{"num_hidden_layers": 13, "hidden_size": 224, "n_experts": 48, "experts_per_token": 3, "d_expert": 64, "d_shared_expert": 128, "hidden_act": "swiglu", "moe_layers": [2, 3, 4, 5, 6, 7, 8, 9, 10, 11, 12], "router_score": "softmax", "normalize_top_k": false, "routed_scale": 6.1, "balance_loss": 0.00768, "balance_bias": false, "router_z_loss": 0.001, "init_std_router": 0.0116, "lr_router": 0.000506, "num_attention_heads": 7, "num_key_value_heads": 1, "head_dim": 32, "vocab_size": 8192, "norm": "rmsnorm", "norm_place": "pre", "norm_eps": 1e-05, "positions": "rope", "rope_theta": 3200.0, "rope_fraction": 1.0, "qk_norm": true, "attn_scale": 0.177, "tie_word_embeddings": false, "parallel_block": false, "init": "normal", "init_std_qkv": 0.0267, "init_std_o": 0.00524, "init_std_up": 0.0267, "init_std_down": 0.00371, "optimizer": "muon_variant", "learning_rate": 0.0028, "lr_mult_qkv": 0.4, "beta1": 0.95, "lr_head": 0.00685, "warmup_steps": 50, "schedule": "wsd", "decay_fraction": 1.0, "decay_shape": "linear", "final_lr_fraction": 0.1, "batch_tokens": 32768, "max_seq_len": 1024, "doc_mask": false, "train_tokens": 316800000, "max_steps": 9668, "dataset": "wikipedia_en"}
Below are experts of layer 4 (counted from 0) of a mixture-of-experts language model. Rows are named router (the router's row for the expert), gate (a neuron's input weights, with its number), up (a neuron's input weights, with its number) and show model dimensions 0-223. Each number is 128 + 32 x the weight over its row's rms, rounded and kept within 0 to 255. Numbers have three digits each.
Before each expert's rows: a language model's description of what the expert responds to. This comes from a sample of Wikipedia text that the model never trained on.

# expert 41
It responds to: Capitalized name words like National, University, American, Olympic, Oxford, plus born and Personal, usually after the or of.
router:130121162147098108172168180109105106118116171103111138117103106136139089114172068150118098163150089110074121105140157096157171093175100135110118100133113125092144058218154129068092099170148097104167082139143088162176129078148138160092149122131112171070084155133163136113101110086081064151183114178080076110121122129162186087084163130142160079157070110092137167159085160107177141104097152156157139155065166076131164103098156107139139109133185159109099102105122120088108155089092156138157134104104117148163106114170074165118136144104116075120131078145150114170143167100130108165070071143196158132162156102122152139147150158149085094096129072144161173162173076147107155123120
gate0:144133150174124179130127055099086130127091168082154097091121119128118132135091115132054115170141152097069129090125151145145161103106060124076080193186124128144151076186156129136140135155175072089110139110073107099164155135078186204150164132132084118099157136113089139138073120131169087161130117119094101109136125131112146098128178093128106118155129146149095190130129159117150130133086156126158096096130150104176107104141136100113185138108113098102168196084145111070109102081088124071115218068122051103185056151109064167146146086138143079164120115116117059098105152118148093111126178146119138118172129163147116139167113151123107130129132138125126148147137121049137115130182
up0:123070114118124071131138117162145116213127161134105181152097147073131120109079108161087112107126124146160131142105083095076083116148132171122167084121125050110124213074092182125114133089064118156096138131191189174111091131137154057159107099095137113123114136151135117118136108171115153089082148132125151130091104146188055138157102153169119186147128083164179107101121112120133113143163112130136169126111146179085150125092125111141078132122092107150133116095074153166136200098110166128117051154097172147113178107101160137119142137104107160079148143177134184110236059118125149128140128137088102140145090096128138128103128092111108105140156141150146092139077147218126138142111

# expert 11
It responds to: Common nouns after the, his or her in biographies, especially Personal information, family, life, film, school and born.
router:114103152206109089127200148127083103162180143134110152112112112137165112104142114123105118146112057106095096164173147115164120060130127160109076112117133124067139092117152139124131104173115103088130065145153074142156101115112175147106151091138102153122100150137165156128112100103101099117165132140120121086125076062156153078077177178153186128143125114098133169132111127104186155082124148154139158187116148123126108140117160117125150122090188145091065145072113059090072133152116135157153175076125074140103053099142119180084122104120099041081105101126139086113179170103110099179106122142200163140163178072168176100162165165131122099099138125127165139122147085151095139149088
gate0:150176161138087073054136165140163118186066119119161100120170148163107164107126117101125052098127081113202152129154085124127176104107115135188107121118128112110097132152114125097147053128115065081149113160199121109063130156112154077154137137177086105144160139103125144128176115123110137109118131154148111131127137145145134141117104213104130129133146137143116135113160140090140083116123147140148140158127220112142077141217157132139078085099150129156119132127097184088084136154130141152178172111220127153135151128109130188125133128131090033101140103180179128071124143168110084144107136118090141125135143136152141166122179135123137140149121165129102156170121158151088060229122
up0:097151110128151081143056092151141141082183095112120163146073124126145131160142136156152171147092092132077184136113125113162073173087154141099121171141129169173168118073133130083059133128140122099122115137090149157207149135136114198142126128128201114157077108142116075171160142147134151114104184082114111166118142099134123132129163099155105126171159127166124132132088135159107194103122088134094087068138125073089127083075158136137165141182102134067130111170144082158139113112099124114061111047116124130165129125168114181116151128116103174145093097076138122184181111116115160119125131197120176093155120130080181117096153154167103127104145126146174051083094125129160164055108

# expert 16
It responds to: Periods, exclamation and question marks ending sentences or quotes, plus opening quotes, parentheses and brackets before a phrase.
router:126110150119123114141169153113118087124134169130099147125084098125143104122173071146116091181134110086104112114163144108157163102178094147106128085115099107093133050182143151101106079150101125112189089137169098157153093112131142155095133102131104147106073163178200176098085108071105091124168117167095113089091053130159177088090135143155159112175094121112139159146087160124167171095085185175165192150105164086135155088087169101108180129133172173107091088119091072119109172130101147149152145121102104120144107105151100169113156158097105093104122091146143111136141198099103092150096079145195166154170201064156159110134137162129110127100146067147154163160161090162114161096114
gate0:137162101124122176075098123083129176125158138123148106102113133101130064130106089112186112098120112117160112175145153105155160147132111123111131150127121111109136124143081096091162112076064081046116097135141119106145164155148153158077039124164120125107104129135120149150157099125105110119088124189158114007086101174124159144093083113138145158111107093077116190085139172157174092089099144132178161147129160137166152075114145094115181078114116147110145068095133163126080131104121119116095158109169116091080144116123077116112099105120110070073179130188151091128167154099094135121087118087164094067126185161185118083149112173138113136071141111116110129087139086096156112143056
up0:127132145117149163099119117147154110133133130179077106145080138117144171083128137125143145142098164200156175073152107178154157105133145132146177080166162125092095094148116137152115183114109132082147135144102119070089127056102204093130126117083160154143106070122170118074070135120164120089114131140109104174169134112164142186077227191150145100148111087113101149130120083170094178082154106119178110154108134095131179168088130129147117153146088114148106173127060127100100166118118139110166090115150122164145111115143106132058113095174125122143125191128111187138084065095145099111153151101114137126153094129089111129066135171103155143127160090126104167211113179103091188097177